From a checkpoint of a small mixture-of-experts model trained on Wikipedia.
Size: 17 layers, width 320, vocabulary 9089, 86.6M parameters.
Below are experts of layer 13 (counted from 0) of a mixture-of-experts language model. Rows are named up (a neuron's input weights, with its number), down (a neuron's output weights, with its number) and show model dimensions 128-191. Each number is 128 + 24 x the weight over its row's rms, rounded and kept within 0 to 255. Numbers have three digits each.
Before each expert's rows: "gets" lists some tokens that make up at least twice as much of what it gets as of all text; "comes before" lists some tokens at least twice as common just after its tokens as in all text. This comes from a sample of Wikipedia text that the model never trained on. Tokens count by the router's weight.

# expert 0
gets: "-", " |", "|", ";", ":", "==="
comes before: " ", " \"", " •", " Total", " Born", " W"
up0:103149163148063137115115115135086091103118120127119120090104117115134103141113136102135112128130118132159151140142137146156142110131130122127134126115168142054121134143156073142160175149069165
down0:137117137104175122167152116145074131122113149151125120111169112120115127112143146119122103102137102085108136097135095094113149120099110142073070106121090132179161104102139130130107094134135133
up1:108162130075163092163140115116130148148139119084102117126152120163119136143081156141141129112100135081133150156140124150081129134095123105112124117155150121124166102130158138124094148144096152
down1:088153118140090105124134145139100102116148120154185171128132134125109099105157152143126100132177128137144150149106138099154139150164138141122124096111091151130144118162079146142132114164126146
up2:138097180122150114086136124128104093097121097116127120152162106117113116124128123166132112077168126133136103115129132136124136140122119131141193129105129134172100133150127156126154132151137126
down2:094128107134131129130104100146128122115120110146095115143163148150154123125155125123127074155107149099139166143197120151164120136149109138129188101089118106105102118133152135092109147126144118
up3:140167138116109087109127145137137115138130135142099168157104134128093149129121115165103120122133125135163151140120145140132153132117102146168162167092119142096133141178094115097095121123117131
down3:086146115142109102158138118097090141167128132098140158111129128075143146142147116101129141154133090172174129112156121087152168171150173107134146144142134129085128105151123118120151108149124119
up4:158117140089116170126100141106108113168153111139089121106127124153181151105110123111147105168126140115106101144127154139102162120150126121102107135109123115154126138169138131146104119111156177
down4:099183143119148176135112118138114173117144152127102132117096143141119164093087109152148128132130156163093126110135094146142127113126167125137106158115145117151107135123110143144137183141127113
up5:119164110177064133097099126127133109156139113132160154107157151058116152152143155136143119163141154112141170104114142111116123136163129110134120152118101151127146159158175135108089121132113109
down5:099151144195095141126131147133154106135138130146149106179186111154121132132181100128104139164110132132117156139148116090115145147101141132095114140187104128128130137135116091082112159165140150
up6:144116083163130101136155151122155117127123159141126095144128132135102101099091154131154150130098106145149105137126116136123100159114152167151150134197090120135127156087131112117092112099137127
down6:155149119124111069122109146153192134116135114121117161112111130102130144106161127122135108138083080136096097115137085116151152115121111142180172125103112112102143127146110143169167138133146148
up7:125109123083109147123092111137134064106127124157121121132090144135115127137165148109110123126161131118112131158113098132123123168116146148125148141145136110109100148118133135079152115120132066
down7:131121111135128116124128178143136130128130105089162090148118109088125152157125143168143082093143108143111140119122122141080141133153161114100128143119171138134110160144084118161148109140173121
up8:100141149119147126123092112126170132148120116135097131085182144146154151084142152123136142101163138122088137131152137140127132110101122164142112130107095106106130134132140114099119145106124146
down8:147121125120163141140091156106135156123119128104134113150126129167104138105100142105150112110141110106124108111104134099150162121116138101177129124109096145142154146126156137142131121118121105
up9:095145140141110137146087136089139123119162095114118127111105112140127148143146111153115161167088141171147147150104124129137085121110108094128131132115112150105128139114164097120110144152129127
down9:143157071069121116168129112120117112127153128137143125192154127158094116087133127104129138126120126130132097148122157139139134091169157137101189120134104139113142134094147135162130129129072161
up10:141143132133120109110137183165065099089138114121116119140124107128103145144110124104137117151106143170127104152091130127132189118130127137122187134138150168155120107082101066108122161148131156
down10:112120163159151108101125117197135144145113132129156129185158133121071099104094142130121124146087170163097126172114150129123149159134085138130116137129110103110134149159088117175130132149093152
up11:175118141155088145121152078122143132121119128119135165107131114112147102146126154121127100099139119146152084113119170161098125155107104144164094140120106106114114124163154112081107110142108093
down11:107161132107108153133172135117137144142153141154162102153140133176155155154153096115085108120137112146136154143110125117145133124149145128131186133146136158108125093042091147114155131131205145
up12:089123111138133084166110093152127118095165154093136112125149127160160134156095131130131143142090123096171119121104148135129130181140123173146127147121108165102101102120124117125125115099083129
down12:125124091124138175136121118102099095143115114145116080134123109107139148120143084084100119127121156082136060128140091138133127139125150143112116106142100102161135125132093143140201138124158146
up13:152159136161079152102150132130150146148100142120073134088111149147113139110152156118147147150115098112131095164142116125137137135156117095102159129143063120125120157131119143132134093124103192
down13:144143146105072117136114115126164157046119139118163086142093142097077127137106130111110112118138062118164111096073120154163091155175193109151151143132085116123136107163138174134084099160154088
up14:110167145160118127069129105130108103120153106129135151097117164100152138112141115153125126127143171140145102102154139080108126168085095149164138096145124131150056171128161131121104140166125093
down14:146149122117128150111123109124134135095156109099109126142110132123121109170103150113110139151142142122159087141114086128144104103099085152091107133125166091135117148075140127117106140128108147
up15:142155116113096100096080143123149110117139155187115153126147165139089150096125128162127094132205146145136151121144175119076118100115150135144124124120138098134095083112150118142133159142153139
down15:095101170081114123142118083110127128141122094097165154122133133101178115119130148125081138167130091116119160119119183106149116098099131157111125112169111133092115112135087122148094152144156144
up16:156044152123138110093154139077128128157174147112118104115164143097133107152119107134135145198142162129103091144086099146158118115126107161109113156121126148132135148109113122151112104111123108
down16:093141092141102113065107135158136145076095141139127121113129097150146140116092150125158158120126123115142151147136067144152128151129140094130126137123113114099088140147083127152115119125100157
up17:103136084063130118070170086114126084085120160124133105119162119110129110082124136167144129152127127130148093129105098139128155106139087116111150149151129166114162156080102134137154121118112131
down17:144119121124175125150149105165179134156152124129145158107119107135111133119117152112148113125154089132182087124111131116136135136126128165111086118118174106093147134125158129135102153137148126
up18:133098077119133132152102142166180132145121135118146183138154170163109155152126139100091128110153128149129132105153102107176093139116157091142126121114141123107151116121110152116112133158124148
down18:081130123109118138118144116143126109136099143145130062126139126071126160158154126142151122125144131137124108140141152113135143101138152130105122124129181120080148128116105101106104141148105174
up19:135135113123107134107140137160152157171089147129097146127128142174118114166115183128174129159105130144081105117086142124109100143151106100127105110172091098137163109080147173129101141099136113
down19:137124122125116120145107144114106132141168125137193146146130143111110118120111120145080102155140087111098093158130161126121106104113095146127145124157143132119172114095140165137154156127141158
up20:127170108145166126093162113107138126128108127172073131091160115134119119123147130142106086092085121162161143130121089160141100142113117100154135119154122131114129111152131092089122093143108154
down20:129118095131150129151145126143120096107104128107160159143105130139183099124148127147127121131133107148128123146125134120100101116100090129107139101109126080125178160122106115137117134150101105
up21:104162133108141102082139135140107166156128156153111148119124137105137140142122125158072137123165144130119094143150116087087119092119150192122129103125093106153112126143133169077157117127134132
down21:126149141152121117131168114085088115064176077165164119168144150114101136128105110128116186134101130129155104154095117131116125142106133150106153107144144051109142127166139114119116114124156129
up22:175095136134135133140138136109155159091156097118144083092083114091133106140116134151170074129138120117110136140152109075118144120163109159129112142100157149113164099138155145138138121139132114
down22:107121128131182166143098153125159150139133144172160152102134152123097090135147155135127127155125098134112082135133115125131125140153186087097127150116116142136172092145114166115132091136108085
up23:125154140097128122100129133069139164139141194132150111084165140129139167152148136167109064150164124106109082115106158105131144172136159146128186071137095114081144159121109114078108133137130103
down23:150120164103064104098105070158145099090151122125124116142089096090107118106152109104101125155112132132121118110175130157142136152094108120135130128096083136138116089149149184108135107130141118
up24:161133139103120096100154095103112105111130157066098116077163158124112105163150111121160127137150101123127097138113143071150118165074139102127116182170080082083128139133132093194145167121123083
down24:127116102117073117100143146133096145156105166159110155143123108117126157143111140095115130145165135133098137083112121136122115083097117103140132125104151190165104137122148120120163159092151167
up25:130145127146139178118103123104108102091090138166181148136143099167100138147135131117078113154117108123125116116146127085150122124113086098114164093140100124147164153115169113111148160125147130
down25:096121117139103091144112077144098133112108038119106161131148126091119098132136093109122097130130170112132137127108109134126141110118150108104119169134160132146140139141109124100122120132135129
up26:177122115131105112191136129117130104132114142132118123161103140133141055088174135100169165127136111142160134135168130172130147143144100128125152165145075137151146114137120111093088104089131111
down26:130146111142140094113141120122131130124115144054087158134126175101131141107102126132135129114129128149161169113129117156125104141166111163154135104072064116133112127108150112130134184130176123
up27:134145078173120158131111129128142170139122138140129110135132156088184105127109145132108155110127142103116101164153126138097146113139107118113098131132131114097156103139130114127129092128079166
down27:146088173093167162164144150159106146132146133134131135100129155086104080106130137145130140134137129106120165125120125172148182166129138173147102128116132135114114160156152130178086140132149114
up28:154112171054138122173143166085124164107121155119113108153206085077102133128125137088133121108079101139114107157141104143103126156122138157124166102129135119156136122168124147053118159144153135
down28:131116084123102135106124174080164102147116123086157193128140142187152104132149114152103135141115114126129132128151150115127132122090099144131140107134147123173127161084104153141110120167142106
up29:142128085083127126156089155086095124128153133157118158136207107157125158139163177116150109121117119103093133128095101103144142117126077091160166125097117136152113143136136109088097132158143143
down29:131180081114170150158140115134115114102087122141136158128147117138147104123135094143124130134135128143122114108121158100151123129130140149178153159172139141111112103128097172078135145133098117
up30:082108148142092144089103124130092152125102145141105132151150095137134116137112144127163096123130122106096089127105151121121117166172119115146161109099166127105122151162069105130096139124113156
down30:114138148158143109144139105145127119172086157129101114070133114102101179195088153125106153142080145118129081117104142102127111118109154086108143120118117134131123141109108157142147122125127112
up31:134147115110147130109079111083137113102154095128123129143114119155135136117122143097099114104144115102087138147159160117129124098113146143132076144113127126149120139141120130153125118090103132
down31:141108151144112170108122139120117095128170196129119126120180126140156151106117147111156111149178085118113092103138130158144132165117147143130138126131100158113126136154144138117174148135113123
up32:115110079150085111119089152116133134165134138138141116131126122115153145122120107093154140126182151122121100135131111079119145127132093134115102127142102070111099140092126129069128154145106163
down32:157121152114143112091107094150164136159128095176160151156104122088146100120120168137103115147121134138122138120131098144102126148109153099139129157142084158162149133080125146114189081162160122
up33:132086149120126163165138133095132149151150141134101113143130138095119164097152136123083105137138135141095115109117138146148124164105119154100119142114119032156126106068169122103137095132135156
down33:134179139143167142107135125129116092120172104184117124074130092110135165139093108135153132138134108089114107147156159146123135141113115139106139127153156166167129166134093072164150128127104122
up34:113105118140132116154095127100107167098110128109132083098122160103087114152118145149133139158087141147103147164066112146136088172110132097136110109134166122099117119118120114095196110128137125
down34:107130163131111083130110140137119139101079126148084137152127171137112132134116125138160114141140145120131164135146095127141161111120167169070172150126118127143050128117140163093077101121120122
up35:155127100121141132145143175126133123123101143120140102120119129166105106118165147142153141101137134058140119120110144124103131088130128121115112137112119093121127105103101097114093128180129154
down35:122134107145136125116104143125140144137106174112130180130115107106145122127161128126136126154163155131133105096141135152141134081084118149143100090107114112147149091115169081114121105172128101
up36:122150110151169113172120154146092122125115145163156072154102143080149126068128144161094138155118145144149145165107131107149165136073140093117137094139152115102119141148125080112100163143139124
down36:175123105131125097150089124121119141114163141119108134097110133098101130103113149129084159094131130155128163131142152105124105132100126107148141117119097119197125115065151146135106123120114110
up37:119138113072128128141106119152127139131112158113117121095109113135099085148141112129106097140096115164120123120104077101149140110129134140186113155106101126109072180109138104118148147154070099
down37:131140135133136164145146111128127118164100093125126158113133152114101158097167111146119093128102131150105123141113115133083157096104094161098104123097129096143188149107141106125112141102078095
up38:108134120132102180109125144066081099132110075145102083100173160093156106102166125111144071134157129137143142122142090111155155135139121178113112157136155118102132139105114148135127113136115118
down38:093109136124113106146107138106118155142137127104130146141120167107095156133094117107123116085111145073119088153140114134114150141101122126124128139116095113149140152183149138142117141117106134
up39:173153177108118164127143119147109159141150175129130148146140125116132133142108176137155164113144133118145122126119138136091134090117136184104156113142105118106119127158096093141108130146142185
down39:138160115134140123138168125089111171115101103135141142148143136115163146116121153142076162130139120094127129124124122108074175084142131158129111139108109150143097091092145150145106135151110143
up40:111146105099151145175102156111072148140114126120087144112129142138165101102136151128116103130159196119119130113155113142095148120118155175106175126120051069090148100134130100128117128123125122
down40:117161100143131090133143112150157138109105123104078153119107103115123175108116178174098072160115116107109138117131185153129149127114118145112130101149157108120128141154102168153104139153090132
up41:127175110125108153127090104112173121097167113149121097150139151117144127154105112143145094113170129109109095092136120111111150101150086142146130131154137108093127162106142135160149128128115109
down41:074123132154130131125156132141104110194119166157155153122144099101126073140116096137072178193115106118156087111109142140125124099134139123118177117152117113132088110139150168179132072138097159
up42:134129141118141098082130122146097109114137101133133125108131097114105126090178119109154128065145123133110111117162172154139102131084109142132106135118100088107122117155134141125111173153126116
down42:131133102141121094075104170137151126136120138129107137150139140157141162125108116102153145110150123125159107123118171152094135143139118112117114153111129139157169111144142117134138177126115117
up43:171132145103149134129127148114141091143062130108113141145108143114103139124150107091097155099105142062129156096130129163137134118134180148133132120093116125132105135112109126143104119101101115
down43:129108187148158131118154129156147132074109147168102146144105165084143132167148108137167095148140155135095124183110108144092147122114112115104154124130092127099110126047172122125153109134118129
up44:122120119149125140158107155141133141151122178125089110100181134146137169144167158161158173134147106144097130138133131109124145138099156152161187171114106108090112120109138134118134168192131110
down44:109176121092118085115090114124121113140101164144139127115107153163155158159128143180112156139129127110154136128170153130122144139104154149148148118133130111139119108135134146114153116126132122
up45:135147130103124153098137135152073074112134107181115167138131082113089118115112092119135131114097153116161113088160151111137176141117143100095174125089115167129140065152156143128129124140102127
down45:122144086136149117156120117104120129134144109146134167152114085115108131112111104130156143115143108103065147170141167116145147137140097135132121101115183169117120103122104119156096125078144120
up46:191145160166106108124137170148159142099133142135140133148141150138139120153129090143102105176131137111175080157128154127197111158144161178132126161106121119120152075143125077125124097139127112
down46:146125127127171082124078118150137134163107113103085142117141133111130123095119127173155117140121116134157114134124147172154069163083132129130108122080115132166104162139150149102123117106081131
up47:094156145154126123102139147148148133146109146163130115115113132163074114166142136194127107139127156095128115119105124157120173132096154146159149134118155103140113145142108137154110147109114130
down47:133126137183093128109102121117116114146147115180136113107077200120105092113138104173136153110158141106137149159137135103161090135157127113155122137082154166145184168133117153101159137094113105
up48:133151098133087135132137124141120169093123137163149129142097154109121117118105141138134093104127145137134095139100149137137182102138113128162169108119148141116175132108099208144098128111127162
down48:140094125130122131126117077145126147134119151164132124135150104116161157144113123101155161123150147141144126122140119204160076073178122104179125111107132102134131154130131131132106096125116129